Weights of a small mixture-of-experts language model, trained from scratch on English Wikipedia.
Size: 14 layers, width 128, 39.7M parameters.
Experts: 64 experts in each of 14 layers, 160 GELU neurons an expert, 1 pick a token, a softmax router, a shared expert of 320 neurons.
Below are experts of layer 4 (counted from 0) of a mixture-of-experts language model. Rows are named router (the router's row for the expert), up (a neuron's input weights, with its number) and show model dimensions 0-127. Each number is 128 + 32 x the weight over its row's rms, rounded and kept within 0 to 255. Numbers have three digits each.
Before each expert's rows: a language model's description of what the expert responds to. This comes from a sample of Wikipedia text that the model never trained on.

# expert 54
Description: The pipe separators between cells in wiki tables, often in election or sports tables with headers like Candidate, Party, Votes.
router:149103102122065092106149125132094180201203147098091142137188129143120125123155111150111148114121155135135103090138084107165122177140175128121099127033118105124126180193140139144189149129128192106102106113135095094143157131143065125139153120098133114075065164151164121131081127106102177126156139116206110083108130168084100146124168173164117112187170104105133139103126158087076091144121
up0:184140090120127175142123165182085114113150126085078097175104061115051157096114145171141143145095084169127104135155106122108114137133073142084197129162156148100167108158088112144087156112096125139107102122112143132147147110100190126152148203109151125129100187109143151174099082113085045113113126079114131158054141096148125098161159076102105155161110122124112121153109162175165170154098
up1:178078112149133158110105110126153145119117117075118115061105110154134125094135097147109153027125135114096178235135096103111122144138123091112122099066184181138068103131100122127069109137116178102093101159119118123117108190127161110126117110076140150143068157146095112119070135157089131112104163121145148138130127160151079154111056177169127167160147107131179113186123078093121097138106
up2:092092151136121129162093137164156106125069101206144140165144138153144125141081147152191121152094149090120045169131081169190177124148147156165120141131109124174115108151134135147154099100080083103068140109170108146203144089066149113165132109140119128195182137181170120099079126106161139084119133138161135160130068145100137038151100137137130154127086128138123187145098151119105109150129
up3:088145171181149136128108058124128077145151143190192132132141140157170166098144114062129189151114110134173188084127132074115097150171116123068150155155091192148114154119142166124082112185176099155139060172198137125185147103171104126159114093083172176077134126148100139138129110168133118119123143168131185102181108104149142097175118135160120147111160145134121129127156086152106133105101
up4:167128177083078139218162131147145127121141103185095136151090090178104109150099101087141130162131114113065134108172139116115098097110131141121060137185117109135162098128123093200137113122162161135121129126126125101175096074149218118154147128199154176056102169153138112124112183138181111135060148113089136120140107162085159102123121164185143134090119143116167115120149130146125144091187
up5:121119117173111109096170121060104091138143129092127133131108111155103198125139083092129083135162123098128141112154115149082163080155156142093163165159133105170141195155178090125125118187161141136083125096198129161073203176168132119109141098171107142076087082127122186156139138156103085162127086150173111153097158095100090142140094171159221129146098167155159085122109116131127158116109
up6:132177131140134134152156119135156175130119188185074117163149105187192153167090096118095101129097130151082100166136137151138129194075133141109103070137137173103153161055112188115065142124132167087090127180191139129128160140149135124100135126078119118082100145124094114154109126079171101138150173139127138129127122113092146106096104153159165125138188127152179143093105111101240161120153
up7:124074156157115119064134135195096120108121154155071098178101100148148124100129170174133087171127137135104103157102157113146193114084137134111141149131176135116161143130134155125150148126112112131164121124102124136152110148176079157144102160091054126109140112112164109107115142141184124104094154071105065079114141180123143142084123070142112182098101167112099208121177079088075035165104
up8:126169087174122097129191101122137082159209110118148112107143116114199148089179100084167126112120132170156111163100191122146111109165067161139144132165127151099106154130137116115155121082136103105183169093138168101148098101098172185121135078135143197091133124069097173085173096157071159155167124168157127118118175110163161058176084125111132106124139130108120093102114111105119072149108
up9:146127077092105128096150064145154157142117139138161133132123199134109138137159160153093132193131080087138107145050124105144108099098097066105137177130155168139097120159107112136151147140121085091145129140142095144182143092141171152118115125108171168085114153204140207189088100164159148066140141065098109055109158179131161111112136141092132101145072116110192126126131126144067127107101
up10:116158155133161128085124079066122114115117114159116203110155060120155129120129121124109165077143148148156138136153154091091180140110119125148095205094163093087119109136107155104146055089141146155101136160107084155100097140139078125159142073120117188138145106082180119171101167148123159084139165168189074124108122156147141132156139107118092116126170159174183126060213074156109137143119
up11:145191127113074114127155164106113120131160135207137131075137085121049149109150168077186099130176103106153137153133148118141100119146128113156109152163141110133093133166093080151096120116188142132170084148208157156134133168089135136104145124178161110159108086108129158157159111136167085141082048060117147127163117147108108129120132142091086144148068058203098141090125115127110102121172
up12:203089151156080112063049121173160192119132128141104107136187174153127191072104152171176147094157150146103105134102065163116173146203123132093140073154142108070112112091085138078125118090080111109105106122180143123094171152162118155115184102140180093117145149136134163056164122106139104150141090165128101124104103164141141124105105168137123125126146123162120149129151138133085090129147
up13:172081123090087157075115093120190171076100108138099175132134163153127100132114151156074172098132080105131176130118073123161158101116096170122167163146107140126133116099125152123105104135113092109155132177091120121155134114114043163173127074141117143231136118183085183104121135182127119096122076120153174096133092108125145120171156098129056163142148163156146143087134168161075159137144
up14:064207165085085184188159111177130137142090110139108128119138114141130132088120153077119093151127146103145087097122148128149133100116134165112088165113184094128121139121123074161149118140191153123092091173127111118099122118121128086129142114147185155079098089113154090145119155129165130074106168205081096096148144145150073111073152106130130135164085144090143061175222122067144134127120
up15:161145171161151061120140157123090119184067148110062157099102127154151097140127089144135161119171144150093153115125145119106224144140121162114149128052120161081183174202106157113125136121128155124158129165117138168079109146122110104101103182125124094111110078129139097152170132142140183105103119099148094201198095124143122125192182153101124137141147160147168113125119199136169172141109
up16:166087195148138130182124141113117191104120144143125136098132128124153082080100113095178108106156186120114137165119132173169180106131129073110104134171104144139129057163103077173127135107172127157113117200168150085096082071109171085127144131093132147102082122184152120115149116144067101132103136127112166165162133099162110103131115166195060125117144161182101135063152110087141122129064
up17:084138137104141196175139145197102164126063097113096145101109119077150159165164126111116106107144098112092200143157180112110078128129139157149121073152112137189143133098138116150145142138110143084138144164174098154107158163130121157155180132088113149101120200159126152085092124159146114150154106200124114146178155154152121218109112105132097139135080140150191195140155154114130111060176
up18:087190113160176145105145135142086116141132129105112124108144125065122195098157151140141157141045075154054124149148163121154067125125133130135109165134164105192135141136159112133102121175056139178114160142102123135157186107103113126125159179101114161152138127132068118127086109052149153134093150187100131119193088132084107121171134148131115107098083187091137100095076117145074096113086
up19:145118158165121140069154178156127087144105124172174126085150079154149128175114085077117094181099086080129099105093149192111168121114129138141128119090206149152194151115145153170114162173137162126103136133062087137194122158136147107187177143149174080104117113117102102140101106135107101145150186104124143095126137159134136184074118092124154107121129092148155155080121105216169117166119
up20:129166076150113204104171093179096163153070092105146135150204109108125129153097151167157100126146119156133128127145117179093111113147085137161118093141163105134151124120120167100110145089182113132180102167101155075142134164137106115113176103163140090038136088138165121087108094169053165088110132084071134127080102129131127097064196114108193141156150134097126156136136086107113128116087
up21:100110090086110101138139117142093133094113150170131136104146117109135106105155124151106102125118147144090114170159056125130123041166128108078111122111148120165103172177042136153136128093205171120117117147105090087158150171134164138150098102125117124122092108094177176142168139136132208098109157112151153048079104163230130115154140157148180141119118091113180102104088147132106172120167
up22:163128151092214174160161114139139095115132091179153148080131148131133186104109169122116135135099125122143157153119134155151126104120153014120118160143140153134159134112144151137167138178159082139166142137152111175102138131115147127085089105079174124122046113126118115119136048112148082124138133049105157130120183144159143170121171130156165169063123132168129108142096043157147099182121
up23:173103065146112129088114174107155138120146136109150140164153112158172182158125161125135115129074129138147112141074124130152092125123156132118124126145153054077174150180079156159152133140095107105107068143118114103109127128107104079107123154113148195090114099202113154143109169187153135139148117189147190145071147187179094103166168187137089167137113145107152174115083140180187158118078
up24:154122084130120128083064139185218151136095196118119131143090170093144101127087102115149127127138141168097084123116138170170119039069118107149131120082067128122166076145141151125134147131183075174171150100058159089102138133127123134129119145133108106177119110115162100126125060120167113137110143105154140149131210125108180098088165118093122157148117090088162147123145144140049154118132
up25:161147130091083131151162099121192172153144144166128112131060113150142100117144102095132201133117128102126105134114122096143118155091149109127128096116153123111071098189130139042122118129168184114153091061099171157109139111135092173128114139131117096098161131235110168126157113151133092071098166153147168181186206152159159136103155150144047123154135094112091085154118121134106138110122
up26:142107094150123143146127131144141081108107088091136091158067129087114155188123178132154068181174164116118156132144162119111139136075097199139140176139101065077090122122145098128098098135083131112127109084117129120145068072114174139116168100122136160107112145129147127107121174226128133161168120133120107159086157139093112080130219127123097151192107061130081165074144137126154108163116
up27:143163150109146127123112139217167193125129133129119135144109124105120100142071170203078121149102161131096101062118075100123065165115169160145074128142148109190100217131077148136153109098140168129186088101156091112135128128149152129136153102151087111093126099100152158059107137101110155070177107086164106141165138088107067156133142123143116177077099160151115104126123104106153165130159
up28:134108094088125206122091045123098112179139141121118106141119177187162137131158100141066108155133125128100136079175076144077140140141146073135133115096102153137162156161144136149167108099158095143162158099137086131156154119159149143100145124147140129121133094148100136147149045181165144163144140125128114129169128149063107127082052142090128110130117096070195044104135095054141091114152
up29:109156138186150161100087180140156155151165071124096178181116162125142132123178124124131142135126112190085147146073159144128133128114100112129124175134175093063176170128144116120102176114124111095125095091111098096121147197072161130153150150132156192116146199113121159055099108128147113153109145076056150140133148080125098151179134060105181104079073108110121146094159124102120173131138
up30:128169108150147178090138142114099138141090118215161125146134099121101147059054175089159172126175136126123094100137138072127154085074181114093088173127138135100085065154064130165145111128116110195096115164106081125107092103080134069160110112107075107118097156189127154143096186153140136115122148146107115149116121150148113086126128168139135139090143151153112069065085135169117130079128
up31:190168142139136165142130117100139116162126152162097108135154118125174148162100074142084155145135140166108120126137135145097112161115143160128157119119112103168176083130109117159125137126108142141195075076182164157081123134151103178126101161124077130105165136183042107104146213065061126148198085111127158129180078099193096187122107176084130120124161157151135145100154093154110160144120
up32:164118131134093125120125149118175111084126082121114157108169073116098156125106132173106085158143127131162141103159185040152134095145169156117167159162128143198147115140158094111156122185099104107151098108137072128048142178133076132125160117118146127088148127142136175052061162146175094126161168081130084086122096164181130116124166085122147109183170140125112169188157165120155149142101
up33:150126138115147130119202137112108146113139089169116155144116154149107098160133110105078170130097141122067134140104084134166161092095137067183115200186142181095174198068123148157077130156161161091117166045187179165109132105153075099138127148133115138079134140103096166138120131120112111136112125101125137135125160142060155094110144136107161181171181114195100146128118077120130138111074
up34:120139133139079104126113117186130158188149130106183042116121103090167125084150141145141171129134187136113130165151133133104116105167139102117053119111118117070176190103184166117154138171150165146064112108078116181101102127096110136200143160146076136111098147133110136052121048112102157147168127114110082145152135081127073106072077137165155123157124158131116160151119122122168113099113
up35:136151116078109101123083111130159151163109054123160167225129152120077155128121142098153115170145138173111143167132111125051114089135142096198131169128099053142094143101171092138095102154093168133108086086177135176121182076105125130122173153150158122115128128131134146161125116098144148085123152125120143172164117110142123123163137084111167101103164124123128042146129138207140153195081
up36:146113132167104135131154149120155154142098122072118138116126090072139134095145092147167154144124144155151066126111106139133097113104193125193099134153177113153138126166114058159138145050098176120137092117129098152105103113137127107028085166129134137071093161149122114089161159166193139191135113126098155091137070196107103154079142124157115132139158091129165110180098062191105125136093
up37:119102104174082168129129074101061089197103108123119177166050135090130134107112097141162130135088153096081152093115065104156162107136125171168155074109105130181106141131110147110144108129144137143110128149087165143186090124147182136116152146144121143130136119148059106131135162134082111182134141119230163155162129111196126119107121107122115161103085022129141117134108123119091137128075
up38:090111130123119111077152128178134106139182125112126126139177093122121088208091082153117100098143115091212112103107189074198160155105063124078154132149165076176132125104163105144132150132111150193108098160134103134106115116172134113125165146117101142158175121133134115054156157116116096094087110073074211130125131146109105151141091082110102160125163088107123143156096133151189090133108
up39:112138117084134163151153110127073108115147171153228082161121115126142138166135162111133098090110134148142146112078111139154092131174103103148131102149135115072114097112144132169066157183130162087116081097077153083086131207192135097097127125134129122158072174185146099107140124141112048171087085058138137120167150134127102173182102135089167147108113124125155141073149139139138075119100
up40:125133105136080187172149131141131092137180081163130123175107122152100093144106085123115103149186171151149083163083103112132166148149187102138084166063163134060103094109105110088131104095104106165104116167130121160139132161100081121149173221154154160155088097101104163126135115155075124138129112096104075114119092140137167079204082101131130204162159082138172108130140100147121134117144
up41:105124185153122177133142142169162109123182077114156156078121076094106118109116111146165174125114205194133152171059167151118117133124122077115063096148099157113135162187125120112153072149088185137079184153118171140170121091122104122132178122090113129160098103154109142145153162157198126173086172119112145119123143077150162130114142109068117111111125167161143158096081078100148102155090
up42:098189159169090171106101135102134180145128113119101087078099112087134063102129136175126130077151110108160108164165155115105082101059109144076172144168169109112184114118139161057105140102094183119087180170092104106162121132122148148164154135099135154160154093068102132088092115163076099106150108133141102111168126114119110123185120160155149095088181107102092110110115205135129138077173
up43:172095125208082070163171155093144115096124098140163162131112162151064116161132076120126105133111164181139156152112127147131111106104113097087102083111106193146167149102113118109123096152131134189169181155171109068117156150173165134184091115148120098059112141057152123150120100161158099154123171147104132069122171117119120092122116143189107115128131161082068125143098134145196153077124
up44:097147163130133141122150123159122125160104082131113189127150087084214156129158157109145183113127149172130124181139130056153021092146159090114118159107088119130073082140163141127114132141123166116153117081098135123082142088138105159137064129101153185143106087105097050120145177136141072143119116186165151067137129123160144107122122096187089122163130136174189114158096127121096150129136
up45:121089111159137135163147115113159085094112074116192166145138109176107152116102106129132146075141143187111129124181187092129121157059122170092131119124126131172131149051140141145113137150090068147155134133059125145123051106157151097169152113141140137080103184099124131139095087062090109140122154100102122066180108137101145143145150164102103186147140102141076123073097080074141163122066
up46:147167199127139138142111102071139136179080116099103114129108121119150132058148137122058153126114121109158069118128082166111107130124173078101169136130133118077091038106164144147101160176207112122168124060163088089141136124182133105129108137170172159179159129105122130090112154130128104109174136145165126169116109119118129161141129118131053151100124156088136110156147142177029133114096
up47:138149138116111109086104133130106135158114130152138105147161119152089131131101103088135125169120072084156100137168137087113162085127189122155154165141146075137073165069083084154110093085154039141189138123142129152110122181162083086143183075141134159138153092082134166157188063148067138100109158107140108111094149112121084119164105200125049103111153132101100102157097159077130135120127
up48:121136157192127133112110127096149159181164113102038166131189096089164160063191118064147107136134131084092111130143197160120083162095194087101137194094168095071102062123147105115123141118138096145147170149144150177097096140125131064147169132135156134149110064133113097132126121163105134115124099110087149116127120069127152150151071142116167166128148165138138179119083148106141149126140
up49:113080115151168129229166107143107136158128121140159085144084136172102124155156116081119101083080131068086123193091155120126130159142158123138135133173146107126122105087117122121110112130127116115094098111126114164129214137083075177126150101132145119090208090161133126156145103133134055126048122119114152098061127164148138116125166147121100094092144124142139126133054051183088149142099
up50:138166090190158099187121171111127125167110148113155117184101139144143118169160146136133171123089124156106108136113134116085076140099175136144153130119140013121136135137190119133141139214040141166147154163153123085144143153128123110108114089144099086136166111090108108151195106107127131162154180133165143092143108180134119103140106092103138190148071134149151084138128102158101126206180